config.toml
d_model = 512
n_experts = 16
experts_per_token = 1
d_shared_expert = 0
activation = "squared_leaky_relu"
normalize_top_k = false
balance_bias = false
init_std_router = 0.0251
norm_eps = 1e-06
tie_embeddings = true
train_tokens = 1736000000
Below are experts of layer 2 (counted from 0) of a mixture-of-experts language model. Rows are named router (the router's row for the expert) and show model dimensions 0-127. Each number is 500 + 50 x the weight over its row's rms, rounded and kept within 0 to 999. Numbers have three digits each.
After each expert's rows: "mostly gets" lists some tokens that are sent to it at least half of the time; "comes after" lists some tokens at least twice as common just before its tokens as in all text. This comes from a sample of Wikipedia text that the model never trained on. Tokens count by the router's weight.

# expert 1
router:521526508617415484535538488527521529458575415476443470535495546543498521607563453455535475521478449461538512460427533508536489524472539493539469528560514412496548445469485387474483412469551554481430484431524505444494518547553430534522558608471410477546464434417535522593527492597510515494453388455394513505430423465424558454426483590487434503484463438508481521437508500498610508527412
mostly gets: " World", " States", " York", " age", " Cup", " Coast"
comes after: " the", " New", " United", " of", " National", " The"

# expert 7
router:488617538486556572493493437538548478547524487541558449614466433496576513485555527546553443465580402453508578501462507431512561550436418485614516492487540535466553540512577498450563567531462531448474507502426546556525480605428450456603527580471475491460517457420381537472458455473495478460586485512532479428475449480583530562482486482506423512447545525475463502531451604535536428522494
mostly gets: "-", "|", " Born:", " •", "=", " Coordinates:"
comes after: "\n", " =", "\n ", " ", "\n   ", "°W"

# expert 3
router:500457491541511578524529624561365516475578485433417476423546471477524537512413531617471462504450511451497501498440472520554491508553547496409487549492518465487531524435423571511571534463587469440505377524472531549462372486512570503517536431473529557467455484445522526429452452504466466466443558582593534524546481473446553544512501492453502567506504537499490457531525529569587503470545
mostly gets: " two", " in", " more", " other", "In", " three"
comes after: " the", " a", " The", "The", " this", " two"

# expert 8
router:586520454489595451405567540581528511466412488524438599320478534483498488451490530513462469502496563523532566463471528528548531467419527448525589550452548421505520470451514554615490532472515472495521637563481446456519515534579571555551481524425489539538573493458468516396573523468549486486431478553570525533563535572494468515445543480488519567476539500509442493503596538479385521540500
mostly gets: " The", " his", " her", "The", " their", " he"
comes after: " of", " in", " to", " at", " on", " for"

# expert 15
router:483519431504487553505488559432601495525518604545469413528471476483545492520464531416457450400519492530492556461570514466531595519587493442478412530484448527561488588443403516537511518605477459562567455504427415625503609486511501564427482419490456537539480558469565538542500425451476455423530506486531482486420439527498521433457461494540564377494479525509522533474465424405541565427519
mostly gets: "===", "==", " ==", " ===", "====", "s=="
comes after: " |", "\n", "-", "==", "|", "==See"

# expert 11
router:495521493561498513526549494515486475461508533511512454374509466548394479438495487566528556553464413429482437459485521512589594499432605556453502570590388520504589442576433497448514469539538534534603508497485471402459441436509492473383452466511529553450470583474540483517512535528473538529477478520518458494444431485523578545514465478412508553531485412497422492575462469461469539516542
mostly gets: " $", " 187", " 2019,", " 2016,", " 2013,", " 2024,"
comes after: " in", " to", " of", " In", "In", " from"

# expert 9
router:480534489543548498532500597457568482499481582492417453513496487619500584541495505483478453506465513446486509486493442501457487482373497451490519509475466554502579603529486498601572538626567330477551514476475482428519531445529487467532559548501516461534534534437509456477479428494562620406481543529597515422527627488475511497450540584500569471510490497443540551404568455562575489563430
mostly gets: " (born", " named", " family", " played", " released", " born"
comes after: " was", " a", " were", " his", " The", " is"

# expert 6
router:523510434466483457414504488577449396443471480494487523580551454512441532468492446505482485524581410456455548457469500508579545489615514510587447516633459439497431548441539589575475517572492518538507578527431427523522514523453428538561528414472567432402567592479470447424504505501494496429522554549528405499439503550535496569504445448526480527482548493507570546506487592498499478493478
mostly gets: " \"", " '", " \"S", " New", " \"P", " \"M"
comes after: " |", "\n", ".", " ==", "===", " ==="